From a checkpoint of a small mixture-of-experts model trained on Wikipedia.
Size: 12 layers, width 96, 7.13M parameters.
Below are experts of layer 2 (counted from 0) of a mixture-of-experts language model. Rows are named router (the router's row for the expert), down (a neuron's output weights, with its number) and show model dimensions 0-95. Each number is 128 + 32 x the weight over its row's rms, rounded and kept within 0 to 255. Numbers have three digits each.
After each expert's rows: a language model's description of what the expert responds to. This comes from a sample of Wikipedia text that the model never trained on.

# expert 26
router:114080145150114167153135141057124144127156145080090105139093145114170150148107100175107133098112168147058146098143102103133103162195114109102116154181142081075083102169141169166152097143152084113060096092150159081103138138099118092152088121120111167198140072154141154077154147149114091093
down0:132080169088093118167149090138137145133116150120097091063057122180174208152139146128126157124152130140156200090087124153124157144023151122136115143124117088135075120160150146070143131155134212135109165136160163122121169127097107142145083158103117080158123148152140130109104144144081157143
down1:157116088119073154121195142196167158151142107086159128136138136105111139152131108113132103074077149098101146107130121149071094157141117079100162125082134142075121098129155175163171173124179213124136094151120162076077161132149113073143122126072084096150159173139089148188103115135104127153
down2:157157164163125097106132129130152115109086084098135054146139109154100112085125106179134142180124138095109082052145133181158107105212151122173141111154076152092169086130133163105188138103139081160160126128154163124153115094184126152127103130155121128138172088119179162128204113170169148154
down3:166168083156103111197178102146150119144155187097081088084073180128140176127195197138114113135130127118119094126145145143128118083142119181111118169110104167128139108140105142153130162133155191142127147121035105117187203134125115156112088115109155125107138101077159097104105173140153111103
What it handles: The, a, his, their, its and number words after prepositions or sentence starts in running prose.

# expert 6
router:106070147140104134150164152069112134115155209092103125141090127114151144157078120148089109095091153157117171098135091105141122163161103112108100158135154097110125107154155162146170104187151076102072107094156140087086146142106086110149085096112086185161149114164162167088155158185066106073
down0:081180151144097155093135110094109123213150150123139118087172104100136187137155110182130096146158096097092175122122136114103160189132166116121136142165204134149172141107143114167147125133180109068134095114169104162131158080128027105122135146093123153159088101098156096152117145160080155111
down1:076113134149134099122139136135153154082128086166127089174126130090171094146125154157198132160137100154172128204118166134212087163164099134100115132121123101172074195204070176088129093124124159108137122122096163144143168172102105162104140130158083096165096133116117134085099144142128149170
down2:105171182159133121147163193137154203136093056149107136161107141100189185193067093135168145139118127126075099111163085145062101162137156141141116161142173135102166096156123111124143161090133140106112085128131182114124108095129120147124116151117125099043156163101110135126153164117176156088
down3:119177083130032131126128145191097154138186148103095137123142113087177137173147147118136123119128120223134101129140125128168182148106109117104052150148132178086116141084157109109133143145058097144102150127127096132176134145109185072161100132080085106159103133156113093157177156107119153110
What it handles: Prepositions and conjunctions right after a verb or noun in running prose, such as resulted in, tariff on, found in.

# expert 25
router:101086138121124155156166146085141147057170158081081116190111149098154169133125094155078123086093181173128157106155111097142118156169116127098122177158142090066160081165115162167155102152166078090097130104148134093109158177072108099162106078115116142140159118131107162103153175154090087095
down0:146134119160075149079124083137171153162099134116089155129137162099166168065124111197161180170108157156098156106068135146141145172155132148120108167146078156091110135086128114150149165103138138164161154141123151109130059155119197130140117091185175173108138073145141046133100110079146107130
down1:153120167159168079135126152127121216159133109169158139079165137085170107095160179203129102087098089148089157119110147111153138167159164132059120131073145101179112177110120126123141111135151135119211134184129135100099122126143138167176104096080154149106157121067092124174100124150111106120
down2:081101172107149108100071147141116130166060140133208111117184132159134177136151203142113077149185148199131158161141120119089123075141118094107120179133143086126110139101060102100120113106105102131148184108140175107083150165156154080123110190113102153105147140133152125117125131139096104069
down3:086070180151104165124179166098076125140205162092102185136136131108135103159107140126132080146075136087094080119124081156098156132151083101154091145140136115087144087121114107077153105160108134152184216127166088137113103098130172114079125154106159082143136099151161134161136097161100176136
What it handles: Indefinite articles a, an, the preposition in, 's, and commas after place or institution names, as in University of California, Berkeley.

# expert 21
router:109111164152045176189155128104101148117155146103136145168113131061142181179107102135121091102077131142103138111155070130167132211134116112125104135142162106112112094142175132145137099172170111090113114097149148083119164189085113121168102078113090127150133109145187163105176165162098098081
down0:112147131130146136117120116119116078127111183080114128078087114093059111128101151122100105123149104157068127132163159148149119146179126213170121125094130171121136075145112132073128128124135127152182124136131170083118144179189135103178104144192123228149206148168102131158141093151113112114
down1:119126135104115163140136178121175133108078120130133139134089111091139209173160137102123112195086109116129151158146109154139108120119121158122183127186156105138187105113122110134169120196142180111057169180126136180159064173174106161095161118128115101058107187133159120091136172146127100107
down2:130129143137124074143125080157163147112112107167147159106098133136115152145177164186175094107091083123119127144161106138165098143112153088136189126138136119100128086060164130057137128156113188106164142180136036161158127081108178106060190175092146153108118109101111129102150138120116141070
down3:111120114143113148199118117107106153082159107104135104138132137147197117102082131136130116113117168147079143089201073137108185130142190055150156098084164100079174116150113131113171148149130146132137091125134185103149182121079115136099108150073142078078103127117174112132145120112110205074
What it handles: Final pieces completing a word split into parts, often verb or noun endings, such as rus-hes, exper-ience, announ-ce, desir-able.

# expert 30
router:110093134137098149152169154086131125104186168113073155152111157094170161164090075150122110105103173173123158099178095097167103175160116101101089156149167119097098080143121157149160081146137093083102082107154151081098147148100089102156083105097090159180171101158148139089169143160081084104
down0:145047092188145235111177130079109148106116119104121118099124163155115126116157127160132103094162142151173095220148143118143157118178181093135141147104177179114135118106105148106198123161101130137164098125106121114146101090072088130148164153177124136128138101118173150119113151128093185134
down1:137113102105111067123114115153152151102139062105091122138132129153127108075144144113102140152167145144179083168150224098147164173156174112057152207140171111121131136096153128144123135147149204118090064098117122112106116166104172096089157144174102090126121127099099086088128151181127102153
down2:168103170098151148117132110134121110124084098111137113166131205090157111117100141112169157100121113108139112124138091142094128199124136188139156126147127124072096092155128189153123108146109122145150070100105084084143171105205108104131187109137089101066124098170174147076185169127083087177
down3:130142133156155156114145135145174107136106168093149131125138106193150144123164101096082158155159105175112130129165137141122075171208138125115129126198106108193125114090124068131122097151085050154117095118097107128173157123130179095110143125148135095122158192131089107092144207092147191081
What it handles: Opening parentheses, en dashes, line breaks and == heading markers in lists, discographies and section titles, such as Architect (unlicensed), (1980–1999).

# expert 15
router:104087161130088150131139159115141131117169145085098127155096146092175152157087090130096103104109165158116160094179094098138114157151115120114085158168152100101140099149117161204178093193135098066102110115167178109090158126117110126154094081078119150181161094176154144091167173175090087098
down0:106081125106094151139152109063119105155151107104109150143129151168189104171072103133075164143078123134110140125070211174080159167121135075110146158075156119090086149128116117089183064139112130166153144075155137154132132155174133132112102125153075167109120168136130171088143074112083137137
down1:118170108144113131099106126111124130139161152086052159108089126148164188124116158170093089165078106132150113142152172098083182166170075165159192096160129113094173172148151071145138077099156106155114120115117124107112086148110108073106164154161097167078140133183126105062089123144096154131
down2:067131172164129129099186080139098060120122124098173107086114149132147118096187066170157140098127096147086101082156142075133142112129106120123133173065077146048159132154124151138121119143149103132158147124108131158172152060091151128098106159162101114180086108126171148087119070108121168152
down3:168077109135164143125129108116146102122176127098099107082172137097127131162166119109168148160150178126120149108131111130071070149061111160113060110158100096125106117150066085160123124154102100168148114171103102079113189120095164109189141114091079214143105139132081180125119176104148094132
What it handles: Opening quote marks, hyphens, heading equals signs and table spaces at the start of lines in lists, filmographies and tables.

# expert 28
router:116080130145107134156147149059095133130149165114124138151085133104166164143090110136082101119099161143113154117150094119144122151149092105098089154153129099102106084146148192149181095176158085091074102093164168056070155182112114106152093087107095161149174108165157148107170156168090083072
down0:131145099118137100147151140149129160168096120133148111077093124173189143127136115121112151106176140108139151217112169129194113133084083200108103198119148111091122123081222162204143136113094122105089117156115096116106089150179189093141116187146131152112163126127138130099114099160132151126
down1:136131170135099122167179155163158161115061096121146121123058156105111123128084159072117158175100111146092105082199162127086119179116141084135124168118117173159121152089169125133088091075168139137126122130147174080080107119111199147102087161159163066143188138143088112142143134101129101112
down2:140115081122134118188138086110161112198099198116137133160126156195170146104153141118088118154178105161059117096129059151125109054122161151067163152168150126098113090156169112092139092132124115137123118094164107121097102186139108098106142196154105124083160130136112093096107128082109085112
down3:127143151102103131165109141050140122162097145052092144194102088141145117141089147084127138135179144073122118091175103120108130118139156096124123122157134087147162121107125180063135112079079148043089119137144145095075172118093129160136152149104062103131082116115101125059124153098074137149
What it handles: Prepositions and connectives after nouns or verbs, mainly of, to, for, from, and, and the, as in sales of, merger of.

# expert 19
router:071117147163110143150169161116083119133178171092073127168100141089125163186083105142098103091092186176101111113147064121207116165150112089076116146164153128088127080159143177171149106144166124102106125090142110113111196158126121085116073106102104138137169079137148156120112164141108131100
down0:173171168104142159116116149098091191136115090099116122184103144162083123099119136097183129109138108192157128102141139164128107108123120075109107140102167163150167149090180098107122144081145128134161091207137076142116106103227158095103111154152170096137204120099176132157123093121099116149
down1:152121101115116177138164153158113111156174094147203177084136106148081163099134128173152144140174087146069180120109137128159109107118148115113094117144125162142172191140119180158074122117081151148137148113080188101164102161137206183138114101138098118103141110175087121160135101051108136099
down2:170030161084167164108101185136118136138131212114133191132129118153144103123119123080120144161178161166100144091108163130103125160127129101133135122083107174145126115174106143180129210149078091084108174126162172101162136138123103134111107187137122155153110177168143155180122123100151100134
down3:111125125210141078093161119132201136139087139181152126129102136164048142117140113121056139075181092162127149135074086157129113148143178116132141135113102101079075088117100127099123126132123155166193090135100114132096093169097080129140165111115067138177147090131091117123096088132161127094
What it handles: Pieces containing c or nearby consonant clusters inside words and names, such as -c-, sc, comp, oc, -cel-, as in Barcelona and cyclic.

# expert 11
router:080114140114098158177188168109077134106138159101125142135106173113154191155084104166126129095114162191077131102189123081190109178164119077077117187163133086116131124194117151143127087146115101115106125083150157100098169178081141079119107107109108137138171113160146142129132138173095099114
down0:145139170158114144124144194115097161103093094117156082174133077165103066117174066150161106104143157122146084124130103068142130113123112167076124138118119142055138102108109121137098137116187151123136107126127126168153114155178129121078179141135207120051116153102161074100121091134076164176
down1:157131184161213122096124113113111131083149158123133125135149196189086160102135102156094128081140133139127090193140136188145111124097135149109130137084102104133142137100147163181106092079119108081149131148095134102148084119155114129180131118122193133119152051095195090155159117094137066175
down2:141127082105092093169095113118173108165082114067096088133128128100137148123107100106109152081124150135119158097089126157047091085185150122151123100180147136108082173067161144087139120107108107138186072157127207121067150170149091083082131160144152162150115176139111148122156101124088131136
down3:131151117140100073139146123130104155048163126143132133180119161168122164115148204103130107133101122174119106125212091095129098115134154102134118194119126143046071065177075152164121145130139137169083146125072096130160103123135141166151165109117121147098119128146135080123113146089112110213
What it handles: Middle syllables of place, nationality and personal names, such as Eth-i-opia, Aust-ral-ia, Saud-i, Sass-an-id.

# expert 24
router:094114172163101164162171172084088170117172165113127145175111157108158160147103123154129138112099154134077099122176101089187100154147069080067128157178162114100134114152154156166152097155108118125101072131188161129089193125142148160156106102093101163142165064127166137102136134116075094103
down0:105062205157170141053139131148183127139113164119084128099138091163110185159119138115127160151135124145166125146128130114147125111138182163081154065147090109124103120062129102152032089122131141152155120077101137123161136179080120151126111133087086114123133100085145139169084126165150062121
down1:118138106147109113155115056138172096145129124114138108086059148120113160148077091083156103102130145143182145043138126134164141137152107141157143126159150110144123068118120098140190088112177161158161118099120100113110196095136070052080093173146094148194141147127112099105135170117159128074
down2:163094131113052156090097129165116098118173115116086155164129124090147159202128136136154164091175114137086109134057148134180131143135205106090127183111160142122139154059099115115133144119138139159130119150148139162125127141163126131191144124157116049100115135155098136188122147201161074086
down3:044125165114106101145116107187161106089168144157118165142046128117156143122113148174102155072143163102111132116168123119126088090097148122161144129098152134150124087111116154102189127167124081127078158150128078179119087167144122171130074125135131123162157116033170113112206089137124135127
What it handles: Inner consonant pieces of long Latinate words, often before -ation or -ated, such as Ad-v-ancements, Ex-pl-anation, reg-ul-ated.

# expert 4
router:120118151142072160147126142094099142120177178075077136149102141107130177149079115161071114095091147127107131114140097090155132148144097112054114170175148085127105104152162153183141075151142088082115101105157163083083153146120094053167081109090093134146148101150141166109109163149074076109
down0:175186129129106105112157169176116140098112147162190099070186136160146078140137135155197096082102089099155130195121101137169124140153064079086153144128135098107166161129105142136150118143155088160133120131128104109102098127145133079078109134194150165094190093135092173102169109174138097143
down1:147107112161124093091099171156072119146085123102169179182105102135171125149195105108117088118137140060138158078172116131133138080147128128103080096120109141104146119184174144188133147132134171127118151100065082143189114136125148147118139120171071093158072123131186132081154170159110144186
down2:108129143174134126144116157140068143079179111120148148080142154129115144071157068070128138153108139172175141128153155077113070100171135057115100134097175116082171103071154196120072161146164152129134133109171187159129175133124170170116156114131114103154069134066125107134110098143121137140
down3:169139137138142077141118146140114152147107105112099091130142156173098186148160139129125075143069101089152142191121105208119088116108079153113169121145140115172087179088182130170133089162141163077192160147097129103202143166093112094104135154148104138082089181094130133082140123105160116093
What it handles: Table cell separators in numeric or listing tables, and final pieces that end long words, such as -ist, -ent, -ed, -onia.

# expert 0
router:109133142129073154185188152130108159093149152098138131187111139082172143170107118145097117090072128165106137105135068145131151146130141067065120144162139079120102117160145150137169063183148117116108065079130179112111181160068117105171100097095095122171165100148149124087149142141107091091
down0:121117118141166156142165121162134105092160177166153173096122124063162117150161110088116102112108149134054139193121152110134122102175187115099100122108159110148150046161136155096166133225086125168167074097142133135105135145147119134116096150178124155058158083120090111095164124119153138095
down1:102078165160159079053151105132117119125175098095172141116130187130124094059090125153126167123093129145125113163092166089168123069102104162114149153090105190152186127101074151131096111119158141097081137073116139116175131116090144115108139166179110076107179067150160112127108106123147173143
down2:119213032109080108145134082165151084127101117130143180127155141171175127134146148130147155098111161157094151140124155144088157139059132096189135132135149129166129154199111098178137052044117141148162180107132141126122126087149155100104108122149093156140151106159080147156129149125141155117
down3:163149172168174172099153123079137137142184136137163176174093171114105127083083128163041034135113105106120088201094105143113105100164106103126147102160131129144119103154139155120153144085111164156060109111137120133099102158186135170159125123120079155161112087150144161125130110153113083163
What it handles: Middle and final word pieces following a short opening piece, such as lav-ish, sun-st-roke, bit-ter, 3-rd, Brook-ly-n.